Weights of a small mixture-of-experts language model, trained from scratch on English Wikipedia: 64 SwiGLU neurons an expert, a variant of Muon for the experts.
Below are experts of layer 5 (counted from 0) of a mixture-of-experts language model. Rows are named router (the router's row for the expert), gate (a neuron's input weights, with its number), up (a neuron's input weights, with its number) and show model dimensions 0-127. Each number is 500 + 50 x the weight over its row's rms, rounded and kept within 0 to 999. Numbers have three digits each.
After each expert's rows: a language model's description of what the expert responds to. This comes from a sample of Wikipedia text that the model never trained on.

# expert 15
router:591580461512514537535514476519504390535502495505482552577559459452547443652438430465505496491492475557437531472430415458463440457540505476530677473477522543536421578545494484544429532510464448511430481475502413471491543516515401532524521530368594419427533499440527468478411524492463546510513498510508531505522476477494587535558519482457500500503565539578421494496480502518483438531579
gate1:443394513537569590561457522575502404492470509510560519486593440489546557468487499412472531527492514571461491500502415410539505484469489538445525518451555527537447471558474598592466451491556474491516487468493402527477555512436516521442519517550532458562495531624482523451509570637442421479435564579474525628442522516475560597452505484437457519507485517557527522437559499497548444481473
up1:539512475457435588495525515545546442490442452528543538446454458453507455483597537420475537454502510609465463472506460445524523528524397518447511482589558515509457442531528536543448464574512478440453498516425439533468462517517429480561618475570449601601468511582473497431527534478409442456495497442437452482486558562506479556417505411389452515596529536540501512494552468421498546410482
gate2:533516595479504505509517372542514423520491512622540530472419552468565466561476499493506446478445485573481435499469466535470502560468654476523523489581526454476476477509471443494489469404534527419527507501582387526465440484616518558549421570473508458530465505535479506515487440480526649486461433519637457386487456465495494535581527528500497479437540508468522546460477491472485478437484
up2:506483411485471511497524582532480525507513525397443558586465469509497545496540538481523537542502508450407458447461576545484527565568443595479563558450480572521614549521506449510596394486458590558431549479515505502613503524525458448565446510502510509525553478536490509429571483483485533576487490395398440512452512467605534500583440561482508418478455495447558567481511501451581442508554
Middle syllables inside non-English proper names in tables and lists, such as South Asian, Arabic, Chinese, Slavic: Bengh-az-i, Malh-ot-ra, Bad-ie.

# expert 18
router:559596490509526460447496453460507474459489503437506495409484427492557493504502518481457557616468603547440500527486465526461480580574621438449519514471522546510472464505561453437570503555576521563507506543542526549476541464545485452519480546504546365542571428544452491403492529590620576568406482536535478535543468473503525437529537499434557498504587574470512515521469464497635538519514
gate1:512514539503557478533418433473533472479616475514507471435470521449483481640475453520514493500454487445458537551499498496508488392468609501491468513570501444558496501518496677564544485484511397606505502497434421473511448507492460544425517503503515510438592431433445452474514585517538545509465474621462453431529400437531478491458498486460515534456553420441544547443453440433473507525472
up1:475585438587497505439539462373512539399500514506442474523410495473569584485520401494571502512595526532482445521493560512470466396526505500555436431462565477488459449429420486538483532490490442552538492575452557494473514497450528546501491517514493454483534496548528496480424447518434648538422411465496558524474492465524418628505525449392505483538466495482490602510534440546473546548521
gate2:499433532458514508535607509548555460539421478440524481507427454502587430452496549558440509479454514448437506463487463527531550462436461488535544449566451437550523520434510498518470522476511407388562534572596509534569494478433518485513574544565557482479461445499502500529482512502379441503508505460456561478564513440393514500537576477522465428458562514473512358548427459435555402563417
up2:417488499479504512429436458611442504608482593538507481457395549484549443519479491505480484580506556411465519561534443597552553463454508473545472501482548482572517403526516433438486487510526554472547482470535461492550426564528419515543451478494407553517473490568518499460513572481545552519405473585419528475526520558504544515538499491482461626546462584531581513491632567493585504507503
Letters h/H, w, v, c as word pieces or initials (Jayhawk, Richhill, playwright, However), and the slash between coordinate pairs.

# expert 48
router:463550519492519372496582463457467431442497495446443522501515427454526508498554529464468477423505499540430530542451548494513467448611540447512529469438547540487433542539467467459436509492470475627510606544549459431512603434480449487499478477411649467435473431470489508500420490607459482420533469488564485536573482494424579448425541515456462501449596473478456509494522490488519497421557
gate0:528577415500480423430463464551472462493391460539566356525499466487508493513518542528486527475483544509435487490469548407461400481560427483505585440506455452385541505532497528564471501550476520545500531425502420453443498450564480475412520463436459475524480438507390543501554487549400586491509449470501444502531521521445529539500534457403540524613509491494491550546427490501610471428432
up0:509477437556430473430511448525506513419517446472559463371463557412580409425490517459582438567464495419502459447431534583555544485423560528559512532519504457514491487424422592507461459526562438461470456482523529460470590544443465517501566485419590489532568515454545491490522535377566498523527453517548434482518463531430513452515494531548523472566608476457518463457453444479457550472441
gate1:531585440396536527480575492473454504511470462444465460480394476600537480525522538508401580483423543523476557574471421456615551479577514519476616470595482532462497498632523532483506459478542460470467505455484488465607593504610508483598518436445472461478455529442562490539453497518465479461533500484509487382503486513520460488571490478539517536451417551530547434490516519534438455436531
up1:483544465487630462524438533480565423504599517545493487452563557464620435545486403494555432398562504402535592564476476500539520493536491479403477431453504527535535558448519586479561549518496485568565535499494481530522494469510553510539448548450451521560482486538498534510544583488523547507506479489420416596513562451428500485493475538649492476565578547585441477502498503507574470491516
Names of cities, counties, states and leagues, often second word of a compound: Angeles, Francisco, City, London, Lanarkshire, Eurovision.

# expert 45
router:560511433512497492494462441536466426546454478522525554436509544426485527567518523431481521536532520478416483513533483520399496538461437470510545536411531518496408425600445509511429485479475486450380485430533483520529613391499424494494514585545558502521503514463379579460505424571415556512519500504536561480568559496430530481422565548447521469514477409555504593536443476535493420570478
gate1:463538448510444606527492384564392546461436384500453528563464487423588469536563517485454553532519509435513579479478459463533552471472446464443544508393428529534451550545540480518495540535445510521445498491475488455459508552396515423493600464400555525459579574521506474462426497481481446471514450511502526412566540496508545502531512598514537517468539478620553456522528473578576506515445
up1:480473513551495595500530388514407479482431553552477548595459470463516492509530516514454550554460485464512519496485567465523553432466460433498538600437484529540497499522537430521504510423466491549445539443441479542477541375417501462554555464513471539458574544483447586509524513527524499521476395391477520428457504444472484440366510537560554472429545457474537501446589384588521463441448
gate2:470532596511521569437457540490496542413410484471541499470500576440412554412461552441480543481496458554411484542514459541415524467472435531509583472486577512577415421480533454536463470579444619475488534398466497576479543493460469583523511583560489555539458500454518418459502553554504529533469554442421484476554410572417512495427503520408559461500509490487531570450467506457469461503539
up2:525539521495566557429413463536585537509475484465519484478588593408419543450476484498501526526470463482495536445497513516520548504443394480523532456498533522581476502393562474628440493559483549529558535478447509480423564458580517536486497539552440577489526489577516373410450504467431519603482493420416409462603461524445463483527453466468497546512503485492471571439524430441519535487549
Opening stems of words, often before -le, -les, -ing: ang-les, cast-le, Sing-apore, sett-ing, hand, app; also byte-order marks.

# expert 31
router:502477452513513396619529477419515515544525528541491515476475409362467597542536449515567516461422521541425514470482476472457587474504542466445523529472536477455515495511503478557475455572461489518503503489472410486526536318486503555515500526508563329428510492498431586471516478481518572544472470422508515447521454467423524514507515454402469478480485481530486565548426469530615491514533
gate1:414488521493569544538462537491560460555501568525444499547503433493532547594503451491489426463516454447530469471528448381494572491484524476398572489461489364494454456503529497487534532498421627486482553486425460483489584533395463406513463500504581483447486558527516523514545499472496565466479551456521461592509402482457470508495412458468504500576504522599333446541501512456456521532499
up1:439507513490572590566458517498557521551428532528382479503457513474451550579490472542490420493518474501498407513579466436516543567490429519430535457429507444511478521532587487457513463588447528438493538440486526539539529563508443518554522480528520421387454564576492612529488542522470476476463496404459476547588421488456556548458497403527463504458482410516431427486473606447554484466580
gate2:511454443526533412499540511474487531499565510436434506501480490488432641529543492488458472488370522473486541431565472482498605599461430500488499573582477499522515596497525497553489403528550600609426550424527404475450471467524497464571488495536499394472524514478569493499590508586515465551572481436447507443491457467425479573544555537512479475542489452470537591526530562527505433473528
up2:443503481554461448530503399456502546424416453467447526600373588441467490517461452529459498539493378515477569564475497422623410497508512490490486508510381504530400449454448532619533471518456503532521577519538490540505469412524456441478615487496555519524460469592416451484492519447474533525506583494540432482489452507447516504430501501455524570598522518521519501506516486525505507537422
Table separators and first cells in music chart and sports tables, such as |---|---| rows, "UK" in UK Singles, and Platinum certifications.

# expert 61
router:550531500510538455596488534492513458505446419383449539518569456436571484491427445443503506580558489452510471534490513519441470457462483514530671504435470590588376570540412494442481463584465405491504488589524479501520506461561514520528476570561499393494464435447409489475472562486545581542443466485460492442530487538433508473458432492477517470504560441501512577520491418488497470454484
gate1:394519526537565532441495543546556463551559571378399550553555457516593440516506473426530579598535495454413524514477478471553368519543556479447558490433521559579497473545490511517516458490460530463497510454475494531559458516547401495522548576493561493472576458481532527483511499589563514552488442581431596520457534443447484587529473572466589547451586506475440511484498464498518452495503
up1:455503411447543480454552547451555525537507499512535519534436493506520505594454432440537505503509522544517488478513488484538425420361560486487485520513570551512641571524448460545361485493504415549468512497512461464491559504446458486538482485503502438493484581440542476485432448461520517510420481463575568547477495481531550587523521506465381499507410581536510550449517453658539569585519
gate2:564489433451452483539509453480483415571474482524397468473521418481524493443416443439558452569557606470486454538461551513441453468515458464507579446429523554661524495601427569515533491512542465499557480598509523422478552478520440527528566571507576487503537572470508455490549473481465526463545543476412430530441500440546540496495519433527549559451541520576547500516539386569546469523517
up2:492575610482547498619484504423551517408373554539540542515453502448538519455429430451590549561541554492503521490444522526517481465438548432492437531484464473413528423527534491461437477519380488510604470510495452487430533565523465517445478425561528504465516514438558549514555483517470479538652464521473512481588595514470548476518484565529458559504440470499573528527553536526420475525452
Middle or first syllables inside common words and names, especially "por" in supporters, plus pieces like char(ter), Calc(ut)ta, Em(pt)y.

# expert 8
router:511567522501558513486493500381533510500512435471498495541436436450512494485478470515473506545470478477429508590456459397488499475497489512374506560424543487468400426500454481522464519495419584500369426533534414509459579455587497492490589562513588493388485471528421543456465488509555564517410503440465505474507549404448453449545483482463509408546503424506492522456423514426477472451578
gate0:521462510539542468487382512531526477499510494496440450527550448455422586437506555406464527499458407408503419458429492398472557474541546526400571469544507478596481477472545598483501465530518470544473405482508460545452460450497528448532559570568587543493443499517524490486522451460507468494582486428628483483560422538486528599479478501517564501476570476515406554564490459575556472568453
up0:475545487542507473537421552439487417513493525464452443501532510441445488487526529395463538480428473467475518484506520411494502550512482595450601473608561520454428461417498633532452464506521495539475495497483502553435474419490572476497528488537487527555436491409486462426511419572461416491568448463569517455481471586578500535470504494420468471456553550445459620520512546430513518604396
gate1:560570512444541476425473451525511473485557443583458559526553416513464496453503494556544558422508505435556559420472499485435421519578469509496513514427409522442494608555553548485473490546562489528528490556477425486519525487548502395548485451570476461523502430532447622398520436604444462457500434455448454561479533431590562479540469513552503414485506476536492498500507412565529450591475
up1:457484502496526424493482581534597540492554492475591496541469529446587467621594431537571541475545392544474510500493559503515418505523530523522537479518512555526596483503496504417517456488427495534576533415473603639499519513444470470530381519423576459539509486547474504521477527426510481584506550397589495548478517411549491495491538504506571515510503465471483412552554503577490563499460
First separators in list or table rows, such as the pipe after a year, or a colon or dash after a date in career lists.

# expert 60
router:577589498435504494449573489425504439471477495492517564581518517395490547464385471535482566458431572579488409550477430437479496545588511499382510509429600488527479531559513480498443543415485533477459493512466446483550539507478571474479525559559573452466496415522450530474455514515442534429431477463610447424524578436517472531509452493466488419512557527537556589468448475481485463419542
gate0:551496402546515429455508462479548490463461494562494481509545473419415585543490548473419442501492421481397486513460461493537502577626557497476519513555512526467488511460568499435501446446431498488519521577489415541487552498535533449464445490548506418487483527493404518495412469544465525463527429575561437541476449541505582576444524464440431509561511549420574503407473619427530497535396
up0:514461473529502477481466496435535557498488524570473467500501489412528574444506591484451496524410412530397506482441528430522502485643575504427474464523504507488462516431609545393419504499498521528446496533440477516507509600524569530478539501505484474498520627506468564556428464565475516453567418490579518480508431520550503590389588520408527501541486524501542572490468558506545522577576
gate1:583504613504520517536455480476484488451431464500534351481515433528574558462476554515444579504480513370541511507486448474450446572592570541525523510552480574531535530570480492449490578482447609550479496520514519550413436484506567437434516527518500387516461532506427422516475470513483499542371516357518482474502465415530476484569513478547433512463468520481554457461540551451527525464509
up1:526549484518476559509509431512547505405505581528423466458507485383442491408481595532437448455474563482494445534419474420471455530483495480485524529411471516585511570565572506467401535468530501385431481623506412427428475536536485542449539474488454438541472537506453466539446458501502440440485501468362422471463541457473448579536513516514495486463450499478581487476442528484440415525469
Colons ending infobox-style labels like Born:, Coordinates:, Province:, Stadium:, plus time colons and "See" references.

# expert 54
router:590491483477518405486489509371467554568512445562508469495483529452538598521496458564414513530431506505420547602468426420564496537534518481466499479539527517516498522486546504456466423578414430496447483584451460475484535442489508502459630514497497428494435481543440563453506481536507588500460454463516463435525576479464562470441593423432514494463497539450559582545398567497493466554581
gate1:554528557540496485441476553486586479575588497601487461502601542492606472438532579501564503500438470564516418420539518471467474566504494462568554614520463510551490443563571485550487540455488499458474342569462435433523464485579435484498490571505502474539468496545464544507489438506470591566518426500585445509532426538497485489489475528569477481535465602534424601541506530458496531503548
up1:517565509476477454488504543530530492524539519565545417470541502500553538508512488439492543516457485531445526423565537523565583572495585553558549511446552448552513494435464454514520482463556628436481451602490538460490553386598522536491513520490505480499482479484467631489462408412480524520460433548538412437531510519499415436485547506518460499426414606553421497495481536408497463627526
gate2:467635483372525481469526505489457600552509500464517521513520544508481527487453399520577560491482505470409520411551397550466551531450516510582523411460457558543565528471501532494526473528498529512511513608579518505566531514530484518558428438492417491500444484501438434489578526505467477539494463450457477418520490586427592540524491446451523571541508565607561567430516434522568521571557
up2:431459482577498511471410558459435454383522507527539584457498550519573489472457536478370441528486511460477489523483489392532513474534494528555519479507482588490605612492531469447510552470511516555527481441564552514454457540385505460487557560543568518447619478502518512519463553483480480477503504594520602531375438463547510495550397460450437461493445443462481476557444467534486504571546
Row labels and cells in results tables: Turnout, Majority, Total formal votes, Democratic hold, party names, positions DF/MF/GK, small digits.